Below are experts of layer 4 (counted from 0) of a mixture-of-experts language model. Rows are named router (the router's row for the expert), up (a neuron's input weights, with its number) and show model dimensions 0-127. Each number is 200 + 30 x the weight over its row's rms, rounded and kept within 0 to 999.
After each expert's rows: a language model's description of what the expert responds to; "comes after" lists some tokens at least twice as common just before its tokens as in all text. This comes from a sample of Wikipedia text that the model never trained on. Tokens count by the router's weight.

# expert 13
router,293,187,185,194,194,207,185,176,206,208,237,199,200,223,219,238,135,171,162,178,210,228,192,209,206,189,233,180,188,212,154,262,170,185,203,182,180,194,198,168,186,171,202,231,221,137,204,208,208,199,177,184,239,216,196,203,191,212,194,187,166,177,247,194,168,213,261,184,239,201,191,210,220,171,249,215,162,240,243,224,169,207,119,286,177,181,219,190,254,176,200,153,218,209,174,236,239,241,214,215,198,155,218,211,183,232,141,198,250,217,201,214,167,184,185,186,148,208,159,209,217,176,167,246,176,190,166,148
up0,218,217,203,263,201,137,233,238,263,229,257,224,185,148,222,158,215,215,219,194,224,177,243,231,256,219,203,189,180,156,141,227,192,173,202,199,215,174,244,216,184,219,176,201,213,227,177,162,228,236,224,224,239,175,212,198,246,217,211,194,170,224,180,244,256,121,184,221,193,222,225,180,188,215,177,190,158,215,215,160,193,227,178,169,201,168,186,169,251,193,215,192,184,178,231,220,238,158,260,177,175,244,224,116,182,175,208,171,220,230,189,189,178,220,197,185,243,224,188,154,188,236,193,210,206,170,212,198
It responds to: Pipe and semicolon separators between cells in sports, election and filmography tables and semicolon-delimited results lists, including Total and finished.
comes after: "  ", ")", " 0", "%", " 1", "0"

# expert 25
router,243,178,127,184,209,177,222,187,200,227,158,203,196,126,208,156,179,185,210,183,194,252,183,144,213,145,206,199,197,182,210,214,202,178,174,206,157,215,208,226,235,197,185,206,187,164,208,236,233,210,207,198,227,180,177,192,214,259,151,189,182,172,195,203,161,200,232,159,214,183,165,243,225,248,226,190,162,252,174,210,169,179,149,293,184,208,166,169,199,197,229,216,133,205,200,162,221,221,189,218,248,197,235,191,192,180,190,234,206,195,161,278,171,169,206,158,131,182,168,198,180,208,220,232,233,183,187,206
up0,192,230,149,166,176,215,253,196,199,181,218,272,210,143,190,204,210,266,189,207,182,191,213,255,195,249,191,197,182,206,237,267,158,244,149,161,124,229,189,217,192,214,225,228,193,210,156,244,254,202,183,210,193,178,214,197,158,198,200,199,219,150,214,219,226,226,212,180,184,151,161,218,233,216,174,245,200,219,176,240,183,227,218,230,144,177,177,222,162,205,149,220,191,199,170,180,183,231,192,221,192,167,147,194,235,202,179,215,233,196,172,255,220,205,247,158,226,146,212,237,206,199,159,218,218,205,199,218
It responds to: Commas after a clause or place name, closing parentheses and brackets, and the first equals sign opening section headings.
comes after: "\n\n", "s", ")", "\"", "present", "e"

# expert 27
router,247,174,159,151,200,205,217,198,233,214,203,240,167,206,217,214,212,171,172,163,201,189,247,205,203,172,204,172,186,219,177,195,164,210,232,192,217,193,202,188,182,202,213,178,202,155,201,199,273,245,148,186,214,196,144,211,198,186,166,171,176,229,271,234,129,236,229,220,230,245,218,236,237,190,220,197,130,256,261,177,211,184,157,200,149,173,246,136,184,207,253,162,175,233,188,143,215,184,198,227,173,169,184,202,172,222,213,195,232,227,178,237,174,186,152,215,161,179,239,188,183,194,209,189,162,178,223,198
up0,213,212,195,219,187,197,172,220,210,174,215,167,174,201,206,135,221,182,196,235,236,214,174,234,246,164,242,228,171,235,150,207,130,165,201,195,196,189,204,190,208,227,185,285,222,203,224,244,218,277,211,252,181,209,184,172,203,188,181,255,162,227,226,195,195,167,220,175,218,190,222,207,195,197,217,162,156,213,236,257,228,255,152,192,249,202,221,166,199,184,251,152,171,198,183,160,182,255,157,245,210,153,180,172,138,171,185,236,190,182,206,180,204,191,239,172,169,227,184,195,198,175,236,216,210,232,216,186
It responds to: Single capital letters or double spaces at the start of lines, headings and table cells, such as B in Bill, N/A.
comes after: " |", "|", " (", "-", "\n\n", " \""

# expert 11
router,191,228,153,208,200,177,209,178,201,181,200,208,191,176,230,211,189,215,128,208,176,204,175,240,250,244,239,178,233,225,221,242,218,178,219,237,194,185,212,249,193,202,226,205,204,136,234,316,236,242,152,180,253,227,188,227,180,255,229,201,169,191,193,182,137,237,241,144,240,202,201,213,209,233,218,187,202,195,223,238,227,183,144,208,182,227,252,201,198,206,194,196,211,206,165,172,216,162,177,231,225,151,220,199,188,211,175,184,211,201,151,225,143,236,200,217,155,179,214,238,237,193,167,227,210,186,201,217
up0,223,207,198,190,175,197,224,200,212,253,148,206,199,194,189,176,217,167,207,184,245,191,268,172,239,229,181,194,211,193,214,206,194,150,181,163,144,201,201,222,215,227,210,226,199,244,195,155,212,187,202,218,167,185,200,177,185,162,190,140,175,210,178,240,193,155,195,170,159,176,166,181,221,195,112,192,183,200,147,171,275,158,194,162,191,263,214,176,217,221,203,210,177,219,218,142,262,209,217,162,214,190,208,212,180,203,196,225,219,254,207,193,257,200,193,199,213,162,198,215,232,242,155,204,204,97,219,220
It responds to: Hyphen bullets, table pipes and colons after field labels in infoboxes and lists, plus labels like Born, Preceded, Genus, including.
comes after: "\n", "\n ", ")", " Born", " such", " Win"

# expert 31
router,286,216,203,166,221,181,205,168,198,178,219,196,186,227,185,239,176,186,183,175,213,245,204,204,228,205,186,154,208,217,162,250,198,214,174,164,184,249,244,234,199,130,209,221,247,128,166,176,206,201,216,181,219,204,180,221,216,231,157,240,198,193,255,225,214,227,276,170,205,224,135,258,203,228,266,195,162,213,232,200,183,176,168,259,202,149,222,181,217,169,225,185,227,217,158,195,223,197,200,260,176,161,209,217,201,227,214,196,257,225,207,206,173,174,197,166,160,199,172,202,205,208,218,194,160,175,202,183
up0,207,145,184,197,209,143,156,158,205,227,183,177,233,195,187,188,170,169,221,193,159,250,186,212,187,212,172,130,221,259,119,201,193,200,199,242,209,140,232,158,211,172,183,174,226,175,185,191,222,226,181,147,212,190,159,180,240,240,124,192,150,211,187,215,190,205,279,217,211,198,173,237,210,231,212,189,194,196,196,186,200,153,267,195,152,205,189,208,196,180,183,225,204,196,169,243,170,241,145,205,140,203,204,172,226,203,209,201,259,215,167,213,160,241,225,210,215,198,188,178,194,170,202,236,207,216,174,184
It responds to: Third equals sign of subsection headings, pipes in filmography and results tables, and of in taxonomic species descriptions.
comes after: "=", "  ", "\n\n", " =", ")", " —"

# expert 19
router,219,181,153,249,226,177,168,228,205,215,194,171,189,200,193,223,158,191,181,190,167,215,167,192,204,188,217,116,161,206,200,208,184,232,140,197,159,202,209,179,183,202,269,217,210,208,190,165,276,217,195,200,183,239,178,215,186,200,184,242,156,206,224,247,166,232,225,173,233,189,142,239,250,182,209,194,170,219,244,240,171,198,177,204,154,247,243,131,266,175,168,207,207,212,197,181,193,217,174,204,186,124,231,159,196,226,176,209,216,257,135,239,187,174,218,208,208,170,188,216,208,184,216,211,207,186,182,237
up0,218,219,171,191,209,251,198,223,198,216,167,190,203,192,254,209,239,254,207,146,193,177,182,189,212,259,268,190,134,196,184,169,296,225,192,199,201,178,210,199,206,220,212,190,201,184,198,203,180,195,233,221,205,216,179,157,248,226,178,210,171,133,189,217,210,175,210,208,274,148,197,205,233,171,258,190,214,212,205,198,246,254,183,179,203,177,204,172,162,224,200,168,252,201,243,227,170,192,197,255,174,187,200,195,187,179,171,201,104,198,191,238,199,192,227,238,129,182,212,169,206,221,193,215,216,208,176,177
It responds to: Adjectives and nouns for government, nationality and institutions, such as state, public, National, Social, Democratic, French, and the particle de.
comes after: " the", " of", " and", " a", " de", "al"

# expert 0
router,217,146,143,188,203,169,228,136,214,207,185,265,189,231,199,205,202,176,194,158,195,198,200,195,233,204,234,218,194,208,155,199,208,225,204,264,198,201,243,221,219,205,208,220,170,157,204,207,208,187,158,158,239,200,246,235,174,221,208,217,201,192,219,244,210,198,220,175,218,187,201,213,255,252,260,167,149,198,266,263,185,205,206,220,136,191,210,161,212,144,200,246,203,213,172,193,221,191,177,240,186,140,208,237,196,264,162,212,260,221,169,258,220,165,218,228,174,172,177,175,227,192,202,220,217,179,164,187
up0,213,157,205,254,230,157,175,255,227,211,243,195,182,213,195,234,174,208,208,197,235,154,207,188,204,200,211,208,210,198,196,190,192,181,141,196,185,242,225,210,210,196,246,191,158,184,156,221,227,221,204,213,142,197,167,246,168,159,217,167,171,184,233,155,183,180,205,203,270,152,225,183,192,155,245,138,203,180,179,172,228,190,204,183,233,244,184,221,186,265,186,203,199,180,195,237,152,189,222,147,227,199,186,251,224,221,208,224,229,194,204,224,142,150,164,177,203,151,263,202,152,199,214,233,215,174,195,263
It responds to: Sentence-ending periods, commas, opening parentheses and quotes, and clause-linking words like but, where, when, however.
comes after: ".", "s", "\"", ")", " However", "e"

# expert 21
router,258,186,197,250,218,216,216,177,236,204,182,179,192,190,211,182,209,188,184,183,187,213,200,227,178,200,226,196,184,209,218,238,216,205,200,185,153,242,227,226,174,188,229,234,187,152,180,208,224,206,152,192,259,196,144,185,165,184,197,232,175,252,266,214,170,189,261,185,163,214,219,241,199,229,206,147,156,270,257,221,206,188,134,196,139,199,234,154,218,212,192,159,221,182,158,179,262,213,141,249,202,188,238,197,146,232,192,228,225,244,203,219,197,207,184,213,193,207,223,253,220,209,212,241,231,158,208,194
up0,235,200,206,202,201,196,181,217,202,141,180,195,223,200,216,229,161,225,235,227,171,185,167,196,235,215,150,201,154,184,215,226,191,197,169,152,213,215,189,150,197,198,230,190,230,176,174,235,150,193,204,216,227,212,218,164,229,224,213,194,242,199,99,207,178,199,209,186,248,198,182,245,182,219,212,235,206,246,196,209,182,157,136,202,193,253,195,174,220,143,132,182,200,165,210,223,135,202,116,234,184,149,236,190,187,241,170,199,242,256,200,225,237,201,168,201,203,185,221,186,163,188,210,229,207,224,144,193
It responds to: First pieces of longer words or names after a space, such as St, Sch, Ap, Inst, un, comp, exp.
comes after: " the", "-", " of", " and", ":", " \""

# expert 23
router,195,155,161,189,215,205,161,213,203,224,252,168,133,193,217,260,143,209,198,156,170,209,168,258,200,181,229,184,226,191,170,176,193,207,182,222,189,223,262,242,227,176,202,210,207,159,203,201,207,235,176,218,216,198,220,201,205,189,180,197,188,222,235,209,170,239,199,175,222,168,222,245,222,216,159,167,133,223,249,201,195,201,111,206,165,219,244,153,170,190,214,235,178,231,176,195,168,168,161,214,163,169,219,230,182,242,168,218,208,262,208,244,240,183,222,203,144,185,224,243,170,228,176,200,190,146,213,217
up0,194,207,183,166,203,215,212,134,175,169,109,228,206,262,263,204,175,194,167,200,204,194,206,205,182,212,205,178,167,166,188,220,158,204,144,209,190,196,208,208,194,186,244,241,205,173,172,175,214,211,199,242,173,189,193,207,182,237,189,200,187,141,187,232,183,245,259,150,219,193,206,228,175,184,172,240,212,201,210,298,164,144,195,214,143,207,222,184,195,195,167,216,118,200,183,156,209,158,123,223,184,196,219,205,183,213,231,187,162,196,213,210,212,163,203,251,204,198,187,200,213,246,238,230,197,176,205,216
It responds to: Line breaks and blank lines between list items and sections, table hyphens, and word-initial prefixes like co-, dis-, non-, mid-, long.
comes after: " |", "=", ".", "|", ")", "-"

# expert 4
router,236,164,143,221,206,239,195,205,182,158,217,195,152,212,214,183,144,240,155,188,188,218,185,201,198,152,213,152,181,261,176,214,211,184,165,207,192,235,241,205,221,145,222,188,166,155,203,199,232,199,135,195,224,176,212,191,188,218,199,180,175,226,224,220,181,194,210,177,191,195,148,269,187,231,199,232,190,216,244,255,187,218,190,230,163,213,248,202,221,147,172,223,238,241,235,157,197,220,167,244,227,131,181,181,171,168,186,226,203,204,145,233,226,244,189,216,189,178,196,240,231,201,195,216,184,113,190,192
up0,200,197,152,239,156,225,186,191,206,243,190,190,166,204,182,222,154,245,156,225,168,185,166,168,192,202,179,204,203,240,168,195,210,176,251,173,184,145,184,153,193,175,247,181,219,163,203,242,253,228,180,230,211,187,158,171,206,224,206,228,179,220,198,224,189,164,216,171,248,233,274,284,197,182,214,224,170,229,185,224,242,157,189,198,180,242,212,223,222,185,184,209,220,224,225,203,246,201,161,206,113,203,211,209,141,198,191,179,223,260,164,202,167,133,192,212,180,206,227,204,185,204,176,165,240,169,186,181
It responds to: Clause and list linkers, mostly and, also or, but, &, who, with, and sentence-initial She or It after a period.
comes after: ",", "s", ")", " well", "\"", "ed"

# expert 1
router,204,142,124,190,188,161,177,170,212,143,159,190,180,173,203,159,201,213,181,203,150,216,177,205,228,160,184,177,186,214,143,220,220,172,186,209,161,239,225,202,202,192,223,227,200,206,224,194,221,239,184,198,266,243,208,224,212,256,135,227,213,143,258,173,168,210,241,179,253,164,199,212,187,184,224,196,158,201,226,213,174,144,225,210,153,183,203,165,204,155,240,218,212,197,197,210,217,159,219,187,194,192,193,197,187,262,139,212,210,273,146,229,199,200,199,205,211,159,164,238,227,216,194,222,224,168,192,171
up0,186,216,188,132,177,204,190,177,258,181,149,193,200,211,208,195,199,190,217,186,248,246,183,186,161,174,191,228,152,195,168,245,175,163,190,186,155,179,170,170,211,171,215,179,145,231,227,193,200,190,199,193,209,173,258,219,158,191,199,207,199,202,201,211,231,178,211,211,192,155,200,230,195,190,263,166,201,157,184,191,238,236,207,181,138,266,205,214,278,156,203,207,213,164,220,234,196,219,187,174,269,159,184,215,208,240,159,226,196,222,158,182,242,182,273,199,226,164,179,253,221,195,148,191,215,157,224,181
It responds to: Articles and quantity words opening a noun phrase, such as the, a, two, several, same, full, plus some word-final pieces.
comes after: " the", " of", " in", " a", " to", " with"